config.yaml
n_experts: 16
experts_per_token: 1
d_shared_expert: 0
activation: "swiglu"
moe_layers: [0, 1, 2, 3, 4, 5, 6, 7, 8, 9, 10, 11, 12, 13]
normalize_top_k: false
router_z_loss: 0.001
vocab_size: 32000
beta1: 0.95
beta2: 0.99
grad_clip: 2.0
batch_tokens: 131072
train_tokens: 1252000000
Below are experts of layer 3 (counted from 0) of a mixture-of-experts language model. Rows are named gate (a neuron's input weights, with its number), up (a neuron's input weights, with its number) and show model dimensions 256-383. Each number is 200 + 20 x the weight over its row's rms, rounded and kept within 0 to 999.
Before each expert's rows: "gets" lists some tokens that make up at least twice as much of what it gets as of all text; "mostly gets" lists some tokens that are sent to it at least half of the time. This comes from a sample of Wikipedia text that the model never trained on. Tokens count by the router's weight.

# expert 8
gets: ".", "\n", ").", "\".", ".\"", "1."
mostly gets: ".", ").", ".\"", "\".", "!", "1."
gate0,221,168,166,176,206,244,183,194,191,180,167,201,175,232,210,214,207,168,258,162,195,185,198,185,218,211,180,213,223,201,200,190,197,169,243,221,199,203,202,183,206,204,184,239,212,163,185,209,203,204,205,223,195,198,221,222,179,216,208,207,174,222,180,233,222,224,187,221,194,207,194,217,199,173,190,208,209,197,198,245,222,200,198,207,200,184,197,176,194,216,193,204,168,207,210,212,215,177,201,213,203,185,225,207,209,184,215,203,179,194,203,200,219,174,208,158,216,195,211,198,240,203,215,196,212,187,185,206
up0,186,167,176,148,217,210,185,215,184,188,169,199,166,195,184,195,211,153,197,185,174,192,175,200,212,225,181,205,199,197,187,177,221,221,215,187,219,214,196,172,198,204,186,225,221,203,204,198,233,203,181,212,217,209,212,227,227,201,231,164,136,207,200,229,206,195,160,202,198,195,193,173,203,161,181,234,180,200,192,235,204,182,209,200,186,204,179,187,228,220,196,228,183,199,189,161,204,194,211,214,183,221,215,187,214,211,225,216,153,179,190,219,186,186,210,222,234,189,231,176,208,225,179,172,204,188,185,231
gate1,181,162,201,192,169,213,196,199,186,200,178,213,187,219,170,196,183,211,204,207,183,211,181,192,219,204,196,199,214,217,211,159,206,193,204,233,180,193,255,232,234,204,245,193,190,211,216,223,176,175,202,225,235,207,183,177,240,196,227,167,201,201,177,194,254,236,185,200,199,180,203,211,178,189,183,185,194,213,176,210,210,213,159,196,195,195,199,223,222,198,188,172,189,200,211,203,208,183,221,201,198,239,192,233,188,206,223,171,215,212,217,200,219,233,215,198,185,173,196,233,198,222,203,187,172,186,252,191
up1,182,254,195,205,255,187,198,199,212,198,207,201,206,191,210,204,186,201,193,186,235,206,234,227,179,186,213,196,199,165,194,232,206,198,182,194,246,210,168,175,187,197,175,211,229,206,167,193,212,184,188,184,168,209,215,195,176,195,189,224,208,179,225,206,140,167,206,208,228,217,191,208,220,235,192,197,232,182,209,193,173,199,207,198,210,210,204,186,178,201,215,211,206,197,197,190,191,198,195,206,182,176,222,212,202,195,174,198,179,192,172,214,180,179,184,192,196,224,213,180,181,178,185,205,248,206,150,208

# expert 9
gets: "s", "ing", "ed", "y", "e", "t"
mostly gets: "ing", "t", "y", "ation", "ers", "s"
gate0,205,262,209,207,265,187,228,154,195,194,177,205,158,229,194,195,200,198,206,217,221,200,223,214,223,224,208,199,194,196,208,193,203,202,198,221,164,192,203,191,209,202,196,194,207,198,182,195,202,199,229,230,241,237,226,172,183,173,217,208,187,168,215,200,187,224,207,197,197,183,213,190,218,193,219,221,240,211,206,233,193,166,201,221,210,201,153,212,213,189,199,202,179,222,200,204,174,184,190,169,201,223,192,198,201,182,212,185,215,209,188,191,182,179,205,227,227,214,188,217,208,207,218,232,214,162,190,187
up0,184,262,213,201,248,194,229,165,192,193,195,202,167,239,214,187,174,206,188,210,235,192,214,186,219,222,203,197,214,177,189,193,221,184,190,214,208,206,207,176,213,192,232,208,208,209,173,175,196,192,239,219,220,218,200,193,180,198,205,188,225,175,219,222,194,222,185,206,216,181,196,196,217,202,222,211,244,206,209,202,210,181,173,240,206,206,154,207,232,169,194,201,178,221,204,182,196,195,175,196,212,225,190,190,177,160,189,203,222,215,207,215,182,186,216,219,233,190,203,231,215,216,225,214,226,182,205,177
gate1,218,146,204,202,176,187,185,196,209,194,197,217,195,213,215,194,145,180,183,207,189,186,207,197,170,194,186,178,250,203,210,252,214,194,190,196,187,192,192,189,189,183,199,187,201,188,190,231,208,182,229,220,207,174,200,208,202,149,234,205,178,168,235,174,219,214,182,199,213,209,191,240,199,222,226,213,183,139,219,209,183,214,186,229,225,208,230,163,200,201,212,194,210,193,236,229,204,215,214,183,242,214,214,197,205,213,187,232,179,152,239,249,224,197,196,189,220,204,199,194,206,180,218,234,216,226,211,199
up1,207,239,226,176,211,193,211,221,196,212,222,183,224,194,176,196,213,207,217,200,188,197,195,183,226,190,198,204,150,180,179,135,187,191,198,209,186,222,203,192,200,224,243,211,181,196,211,160,210,213,183,194,194,198,200,188,212,214,179,216,190,229,205,250,186,245,205,203,176,214,237,161,171,174,180,156,225,261,184,165,222,185,204,162,186,236,184,220,199,187,222,206,196,198,179,181,191,207,203,202,185,169,203,199,203,188,212,179,216,263,177,153,198,225,201,214,199,180,193,191,179,223,200,202,178,178,187,176

# expert 10
gets: " of", " the", "|", " was", " his", " 1"
mostly gets: " Steve", " ±%", " previously", " Mc", " Mon", " Turnout"
gate0,173,224,236,200,188,211,204,218,247,204,177,197,193,176,189,193,216,201,187,179,197,183,186,181,201,193,204,205,201,198,213,204,202,199,230,185,187,185,258,252,206,170,233,232,190,190,185,202,211,171,225,191,180,210,219,227,165,201,208,202,180,203,203,187,198,176,186,202,215,217,190,171,210,177,169,169,182,198,161,230,184,177,227,205,182,206,228,192,190,186,196,213,208,226,190,213,236,202,205,189,177,196,194,231,204,203,199,211,212,214,248,205,198,210,202,180,175,190,187,184,202,207,220,184,212,237,192,219
up0,192,191,167,232,208,214,187,171,180,185,179,196,199,211,231,196,191,204,219,215,241,227,181,194,201,216,219,200,169,193,200,201,198,172,222,228,234,182,160,182,180,177,197,208,210,215,226,200,208,240,215,216,224,192,213,193,210,193,201,206,191,189,200,245,222,246,199,208,206,200,189,236,196,189,194,224,209,203,170,189,220,236,199,200,221,209,167,206,190,214,211,186,222,171,207,146,196,219,205,211,159,175,190,169,205,193,193,187,187,210,216,199,202,174,180,216,178,196,184,226,188,229,213,202,224,173,217,210
gate1,173,214,207,160,202,198,228,182,213,192,172,206,208,219,199,137,169,194,200,234,216,215,199,194,174,176,177,157,204,203,189,182,209,182,233,215,220,222,188,188,194,225,181,226,171,161,208,205,184,226,194,195,186,196,193,218,213,220,174,204,189,222,216,205,178,167,182,238,227,221,206,202,181,229,215,223,172,179,163,232,176,234,196,194,222,175,177,170,179,199,164,168,201,206,187,203,219,223,228,223,191,215,216,191,219,204,187,198,193,189,188,175,196,200,177,236,191,205,216,194,189,185,183,223,229,186,199,228
up1,150,224,189,207,207,200,212,191,217,196,225,218,171,206,210,185,183,196,171,190,193,194,217,202,215,196,205,192,162,189,210,192,202,150,198,219,204,216,168,220,205,163,177,176,206,227,182,156,185,199,226,225,211,188,214,195,192,210,192,160,197,173,211,209,175,155,215,199,219,192,140,189,168,225,208,221,182,188,196,231,207,232,188,218,190,176,210,218,195,168,160,214,219,171,218,208,171,204,197,196,183,202,202,178,216,185,209,189,198,205,207,235,227,209,165,200,215,174,186,159,184,186,212,213,227,207,225,200

# expert 6
gets: " the", " 2", " is", " 3", " A", "'"
mostly gets: " North", " St", " Pe", " Pat", " G", " Q"
gate0,183,209,221,167,205,235,207,231,169,147,180,227,189,182,179,169,166,167,204,208,222,209,191,219,178,213,202,184,214,220,199,219,229,222,186,207,221,181,182,207,202,170,206,208,187,194,189,222,195,187,189,224,211,202,189,193,196,207,191,195,209,194,192,218,214,204,179,153,211,222,183,232,229,188,192,185,206,201,233,176,204,167,203,197,204,228,142,173,214,231,193,235,199,202,203,187,189,189,201,231,214,180,207,187,182,203,224,239,195,211,210,221,200,195,227,216,209,185,185,163,209,193,204,209,195,202,188,194
up0,199,198,204,190,218,195,187,217,168,178,178,225,180,204,184,171,224,182,221,224,208,184,182,189,187,217,202,201,206,222,231,238,218,209,235,202,195,196,190,213,231,132,215,201,200,201,223,248,212,235,204,204,201,179,246,193,203,205,184,174,205,178,195,173,227,193,228,177,222,226,191,218,198,177,165,201,196,178,214,214,244,193,201,199,189,186,192,219,203,194,189,186,201,207,216,195,188,202,216,221,193,189,200,176,262,160,200,239,199,233,205,247,205,182,234,166,204,177,171,195,227,213,201,199,206,194,184,198
gate1,197,193,200,211,201,220,184,231,189,176,198,214,196,200,202,179,199,214,194,198,212,191,143,223,229,201,172,223,203,212,200,184,173,213,214,245,205,161,196,179,197,181,235,206,206,183,207,211,204,195,193,180,191,230,227,212,213,198,168,182,228,191,236,231,207,192,171,198,174,176,162,172,203,181,165,188,205,207,194,226,215,216,219,195,220,207,197,180,189,216,149,196,192,192,196,181,164,188,213,188,174,193,176,194,185,161,192,202,194,172,188,202,209,213,242,208,175,193,192,192,212,160,182,153,212,208,200,189
up1,204,209,187,207,209,193,244,226,202,183,190,228,144,231,181,196,200,196,191,214,151,160,182,229,244,198,193,230,197,195,198,228,171,180,191,228,235,185,213,198,242,215,214,183,221,217,178,203,182,205,198,171,189,224,226,197,202,189,188,176,258,202,191,163,177,204,201,206,205,166,175,210,224,176,160,205,221,202,205,201,180,220,175,218,220,171,227,187,204,208,140,236,228,177,215,208,197,160,208,188,189,227,201,218,213,202,207,201,203,211,193,171,198,183,242,180,175,231,197,186,226,191,212,169,225,182,215,172

# expert 0
gets: " ", "-", " –", " -", " —", "–"
mostly gets: " ", " –", " —", " -", "–", "—"
gate0,216,162,184,184,192,201,181,188,206,175,198,275,171,187,195,186,209,180,163,188,200,188,186,206,168,194,182,161,186,230,184,188,197,183,219,207,216,196,221,213,218,182,247,201,195,196,191,215,202,217,230,183,201,225,171,174,149,178,183,204,204,188,238,214,195,208,225,202,229,217,194,211,215,195,198,198,211,206,196,159,202,205,195,235,207,159,220,201,214,195,169,207,235,178,212,195,219,201,204,214,204,191,194,166,244,180,223,208,186,178,224,202,208,169,225,174,170,157,159,182,186,225,207,229,164,242,196,240
up0,219,186,194,204,202,180,185,210,201,206,202,210,212,187,233,202,194,150,189,229,204,181,205,206,204,194,195,172,198,186,217,200,199,208,178,209,216,168,165,177,168,185,224,180,204,187,196,199,212,184,202,182,193,193,212,198,189,205,191,170,183,232,205,193,240,235,182,187,210,174,175,212,212,207,187,225,190,183,167,202,213,217,230,238,206,212,212,214,220,221,186,213,221,169,204,230,138,201,200,222,167,207,219,198,208,202,204,210,200,199,259,230,195,204,202,228,198,175,197,183,187,195,211,220,203,195,203,202
gate1,187,178,182,179,212,202,228,193,169,189,220,195,203,207,188,187,194,143,213,139,180,162,195,216,204,172,191,220,200,191,204,201,220,219,214,193,168,196,210,181,228,190,173,216,224,217,191,192,242,236,214,159,213,187,188,200,213,197,214,225,210,227,191,248,227,209,218,224,212,213,213,194,175,218,190,186,221,195,240,220,207,209,209,209,218,195,201,250,190,179,193,201,185,193,194,221,229,194,206,197,184,214,176,197,214,209,187,186,191,225,177,190,185,215,219,165,156,168,230,214,216,203,211,212,181,188,189,176
up1,224,210,214,207,192,195,213,176,174,213,212,209,177,221,199,212,191,219,195,204,234,190,193,206,205,217,211,213,240,206,216,212,183,208,180,220,223,209,234,212,163,178,215,174,196,184,206,207,214,172,189,199,184,187,221,216,187,235,201,189,200,197,191,172,210,183,217,201,162,230,183,202,193,219,218,206,248,227,165,168,189,159,188,178,191,225,200,216,200,196,228,191,204,171,228,158,206,221,194,236,219,220,205,238,192,187,191,216,205,224,217,205,200,178,219,202,185,230,200,192,177,186,177,190,208,258,189,192

# expert 5
gets: ":", " (", " =", " /", "=", ")"
mostly gets: ":", " =", " /", "=", " include", "):"
gate0,216,179,200,210,198,204,204,219,193,200,188,228,183,252,192,168,195,204,223,207,206,213,192,184,201,204,206,211,221,215,188,231,209,182,217,212,212,209,184,187,193,202,222,226,204,182,165,185,200,189,224,186,214,185,210,186,181,218,158,203,224,200,238,187,211,200,213,211,192,157,205,198,246,214,157,177,231,181,190,222,195,210,204,176,201,229,181,192,218,193,163,213,202,212,235,198,233,206,248,184,163,216,220,227,200,191,199,189,167,171,204,203,238,168,199,183,205,205,233,209,177,218,180,250,221,213,213,203
up0,187,207,231,186,217,227,195,170,182,190,177,141,218,183,231,207,182,181,201,161,175,188,222,213,213,199,184,198,184,195,213,206,193,178,156,210,199,169,219,230,203,227,197,192,192,201,228,191,185,189,205,191,196,241,228,196,189,209,205,170,174,229,212,217,208,207,204,192,153,254,205,172,205,199,210,195,190,220,193,193,197,176,195,176,220,167,175,212,186,208,212,181,191,207,191,204,191,184,182,199,189,182,200,181,218,199,210,202,204,221,192,209,176,250,194,223,171,209,166,192,206,221,183,195,187,170,185,211
gate1,168,199,203,235,198,237,198,214,235,221,190,175,195,203,220,224,211,189,209,198,202,182,136,211,196,202,211,163,171,210,188,159,200,208,213,218,190,219,202,205,229,243,215,177,198,203,178,187,188,188,199,170,229,236,203,170,208,187,233,209,202,175,200,176,185,200,211,199,228,189,191,195,227,232,232,169,193,193,215,205,200,204,161,212,198,191,209,202,206,204,211,165,187,220,201,226,223,198,195,226,202,239,197,165,224,217,192,239,226,209,212,190,208,184,239,201,210,205,219,194,226,196,209,184,202,176,201,201
up1,175,223,227,235,191,237,220,203,253,221,187,198,195,236,211,205,164,206,208,218,186,180,141,171,216,178,202,205,183,206,218,176,191,210,208,223,193,202,200,215,228,212,204,189,178,204,178,177,182,187,208,206,227,217,172,222,177,214,200,199,177,188,182,196,209,210,193,210,225,207,215,173,195,224,205,177,221,185,184,231,209,178,190,230,212,203,200,210,225,197,166,194,189,207,208,205,197,147,221,213,181,187,193,206,212,239,219,231,212,233,212,192,176,182,191,157,223,181,200,224,216,185,187,197,188,231,187,223

# expert 12
gets: ",", " and", " or", " &", " but", "),"
mostly gets: " and", ",", " or", " but", " &", "),"
gate0,229,185,169,206,215,216,221,177,191,175,192,170,163,218,180,199,187,212,204,203,226,210,197,214,192,259,237,188,184,205,198,172,222,184,188,190,211,202,228,221,203,184,223,227,212,205,208,199,202,222,212,190,227,193,228,182,177,204,207,198,186,207,211,213,166,223,190,168,185,211,196,210,173,191,215,198,193,206,225,183,194,215,208,201,181,164,207,181,233,223,211,176,216,229,179,203,206,191,216,192,210,218,202,192,181,207,176,199,213,182,199,203,193,192,196,202,186,206,230,204,183,246,257,205,201,210,146,153
up0,197,187,195,179,214,185,188,183,206,207,165,242,166,192,204,202,161,213,218,224,224,214,189,211,196,229,184,193,156,200,243,229,217,212,222,188,173,204,189,207,203,214,216,227,201,150,203,204,223,218,188,173,200,195,226,184,203,201,240,228,182,223,205,189,217,179,183,170,173,225,231,230,199,162,161,206,212,207,205,184,175,235,192,205,231,178,179,279,216,226,221,189,205,229,216,198,200,177,226,177,173,172,208,171,193,218,196,233,186,203,209,183,175,199,194,174,224,214,223,217,176,197,235,202,202,167,186,181
gate1,174,222,213,196,209,213,168,233,192,211,176,227,193,207,209,178,223,232,168,233,199,170,217,186,214,193,196,204,193,194,209,193,184,207,176,214,199,188,217,220,226,232,155,198,195,207,218,197,190,218,224,226,204,229,202,181,212,181,187,228,187,177,207,198,197,203,173,220,201,238,198,212,205,210,212,246,209,209,191,204,203,191,212,209,226,195,193,198,230,154,237,191,213,177,219,211,216,184,229,194,211,140,208,182,186,184,195,227,194,220,205,181,206,183,190,211,203,194,198,206,214,162,199,236,201,203,198,209
up1,206,214,178,206,208,243,204,235,234,182,192,214,223,169,173,211,198,201,184,188,217,189,186,200,194,178,227,177,205,187,213,228,174,226,171,195,189,167,188,159,197,158,220,178,207,174,217,182,202,202,218,188,192,213,193,172,180,174,218,180,182,205,210,206,178,195,210,192,192,211,216,240,180,204,194,202,171,234,207,187,196,218,199,177,177,198,176,179,179,187,194,211,184,237,218,169,197,214,194,180,213,232,196,223,212,205,227,161,201,196,225,214,199,194,183,175,186,194,192,208,203,261,183,182,177,195,194,196

# expert 13
gets: " the", "|", "===", " she", " 0", " Michael"
mostly gets: " Michael", "|---|---|", " JPL", " Italian", " Conservative", " London"
gate0,206,220,201,204,169,220,200,219,212,187,204,178,218,172,186,159,180,227,233,208,214,169,220,213,189,186,169,182,176,169,218,164,188,223,168,216,222,178,196,213,209,186,196,201,196,193,214,207,213,184,214,224,214,192,224,227,195,188,224,208,195,203,203,227,180,197,206,190,192,210,149,187,193,181,194,181,206,150,175,192,143,196,171,189,220,206,208,204,187,174,169,196,201,203,183,211,174,204,210,195,201,229,199,235,183,203,163,207,217,223,239,162,189,210,176,232,190,170,239,192,224,182,227,223,168,208,200,218
up0,229,183,208,218,216,202,230,189,194,238,222,209,198,214,213,219,205,178,178,164,208,225,206,183,200,230,189,158,195,182,218,209,209,188,188,216,213,204,188,211,196,227,226,191,191,180,165,212,233,233,190,202,185,236,222,236,175,224,198,208,204,197,228,231,189,200,201,165,192,175,221,167,207,218,211,237,202,190,213,219,199,210,212,195,185,206,189,226,171,221,186,205,200,218,192,204,193,201,190,197,157,189,173,193,205,166,202,162,172,175,176,219,206,206,201,182,208,204,201,195,221,192,198,181,197,199,240,214
gate1,194,201,190,183,224,257,205,198,220,212,232,227,231,201,238,213,193,215,192,187,182,229,190,192,212,198,194,212,201,183,198,165,154,166,197,193,206,206,220,172,221,190,228,207,187,246,190,204,185,217,227,211,188,180,199,185,216,200,186,204,200,180,196,184,201,210,177,249,208,211,179,216,218,206,191,178,217,231,208,200,199,192,185,222,204,183,224,242,192,218,192,218,204,190,187,192,198,201,199,182,177,192,174,191,171,206,202,172,180,196,220,177,219,173,208,241,199,191,218,221,216,168,209,169,214,212,201,224
up1,205,172,181,186,201,198,239,187,179,183,201,219,209,217,193,222,170,205,234,220,214,227,182,214,236,170,181,185,213,170,204,155,205,180,203,217,180,191,221,197,191,207,195,209,209,210,196,205,175,186,192,224,219,221,206,196,213,212,196,222,184,199,231,171,178,190,210,214,223,201,207,216,182,220,167,158,213,198,184,209,220,170,167,209,203,172,213,212,216,217,214,259,186,203,193,201,187,196,195,150,222,228,214,226,188,195,186,167,207,215,200,204,206,170,238,230,216,204,208,227,231,161,197,187,201,237,231,252

# expert 15
gets: " to", " into", " in", " for", " from", " with"
mostly gets: " to", " into", " would", " through", " up", " him"
gate0,202,207,229,186,214,179,215,204,199,203,193,215,205,193,215,214,207,175,197,189,184,162,189,238,232,228,213,194,218,198,206,188,187,184,217,191,223,210,187,195,197,257,221,173,194,194,202,217,228,210,184,200,215,173,212,200,229,212,183,181,233,178,194,197,192,213,170,230,208,201,212,215,222,189,172,197,202,202,171,207,230,202,209,169,186,186,194,223,185,190,194,197,179,190,222,191,193,214,173,173,176,198,199,207,176,187,198,181,208,200,207,155,238,201,206,223,177,210,189,236,229,225,189,199,147,190,220,227
up0,209,199,201,195,196,194,206,186,177,199,217,169,184,205,181,187,206,183,156,196,203,189,205,188,201,195,197,207,208,226,197,218,179,230,208,195,228,204,206,193,220,222,194,177,195,199,143,214,257,217,173,212,218,144,253,192,225,199,222,201,230,192,242,227,219,189,210,194,214,208,226,185,193,186,186,233,210,186,215,207,223,190,207,203,204,196,214,171,154,214,194,222,187,142,198,160,221,253,199,206,183,217,208,232,216,206,215,185,199,196,171,199,227,198,244,213,191,190,189,179,207,195,207,162,145,222,206,174
gate1,199,200,171,153,210,184,179,237,202,210,230,246,222,190,179,207,228,164,198,201,173,205,215,171,198,206,171,206,214,175,228,186,200,214,232,203,165,226,168,184,244,201,204,220,200,213,172,255,199,193,199,208,136,186,235,200,190,197,220,213,229,235,195,215,188,188,186,201,201,169,206,206,204,216,195,189,190,223,177,181,213,156,193,193,213,177,204,193,191,203,213,162,229,213,224,197,247,230,216,183,201,221,188,168,236,193,191,180,225,227,222,197,171,201,162,212,187,211,211,232,209,193,202,215,195,216,180,209
up1,179,215,187,150,206,188,191,225,189,216,228,242,205,192,178,190,211,187,207,187,170,202,184,176,204,197,172,193,231,177,197,208,215,214,234,210,175,227,185,190,238,184,215,207,202,213,209,248,201,197,208,211,144,174,214,216,204,202,235,210,249,223,198,218,181,170,172,205,195,174,238,201,157,178,190,195,175,224,183,176,200,171,212,206,211,190,192,218,190,198,206,180,235,189,209,198,238,220,224,197,198,203,197,163,218,217,191,181,209,208,222,213,166,184,164,214,167,219,208,205,217,196,199,199,184,220,183,206

# expert 2
gets: " |", ";", " 0;", "5;", " 1;", ");"
mostly gets: " |", " 0;", " 5;", "5;", "2;", " 1;"
gate0,169,179,218,192,208,202,212,181,203,205,229,165,208,169,202,208,220,190,223,225,257,166,192,190,186,184,186,186,160,191,166,209,197,203,181,221,157,236,245,198,236,209,197,142,175,197,199,210,184,188,186,202,204,199,190,212,162,209,227,160,193,202,220,198,216,223,214,211,220,198,228,189,181,218,188,221,183,211,185,193,201,198,212,176,175,201,214,166,152,202,200,183,209,217,232,200,197,190,210,215,185,188,200,180,241,198,183,156,169,208,201,214,181,218,213,196,207,186,197,202,241,193,213,205,190,214,176,196
up0,196,208,231,199,210,198,161,235,221,202,210,196,186,198,209,235,211,209,200,198,217,251,208,181,148,208,225,210,208,180,209,203,202,218,219,227,227,188,228,209,189,190,178,187,201,198,191,215,185,171,208,169,206,223,175,194,182,208,225,223,219,224,195,196,199,184,209,185,237,185,171,162,224,180,193,231,195,224,215,203,223,189,178,235,220,204,201,197,201,218,205,211,209,205,193,226,187,211,193,217,221,220,192,201,196,255,207,202,180,175,204,200,168,197,214,214,203,209,211,212,198,197,177,215,199,201,248,207
gate1,186,199,203,205,176,194,170,241,232,202,203,218,170,204,212,178,205,216,188,224,141,199,224,194,190,197,211,168,219,193,187,209,191,196,228,199,210,177,162,192,204,196,224,202,217,194,172,222,171,169,188,253,171,212,217,211,182,216,187,215,216,189,209,181,203,222,203,217,170,189,194,212,227,188,183,215,223,206,158,227,231,222,209,203,198,225,167,174,204,157,222,216,175,218,198,211,207,218,184,233,193,211,182,220,214,199,199,210,177,178,207,198,175,204,199,205,236,164,169,219,215,199,202,202,243,187,209,220
up1,238,212,216,166,230,191,195,204,217,184,201,209,164,176,213,193,203,194,196,191,210,183,214,203,214,190,180,199,148,195,174,173,212,184,177,195,178,195,205,207,212,206,180,220,208,188,190,211,188,213,223,180,206,215,174,217,178,191,210,166,219,198,217,233,212,217,186,188,183,191,181,193,157,189,204,206,167,198,220,168,215,182,195,186,199,213,210,239,202,200,205,209,205,165,210,183,197,201,192,220,195,198,189,198,238,208,210,181,180,205,205,206,202,204,205,182,216,144,203,262,197,212,193,192,188,170,210,214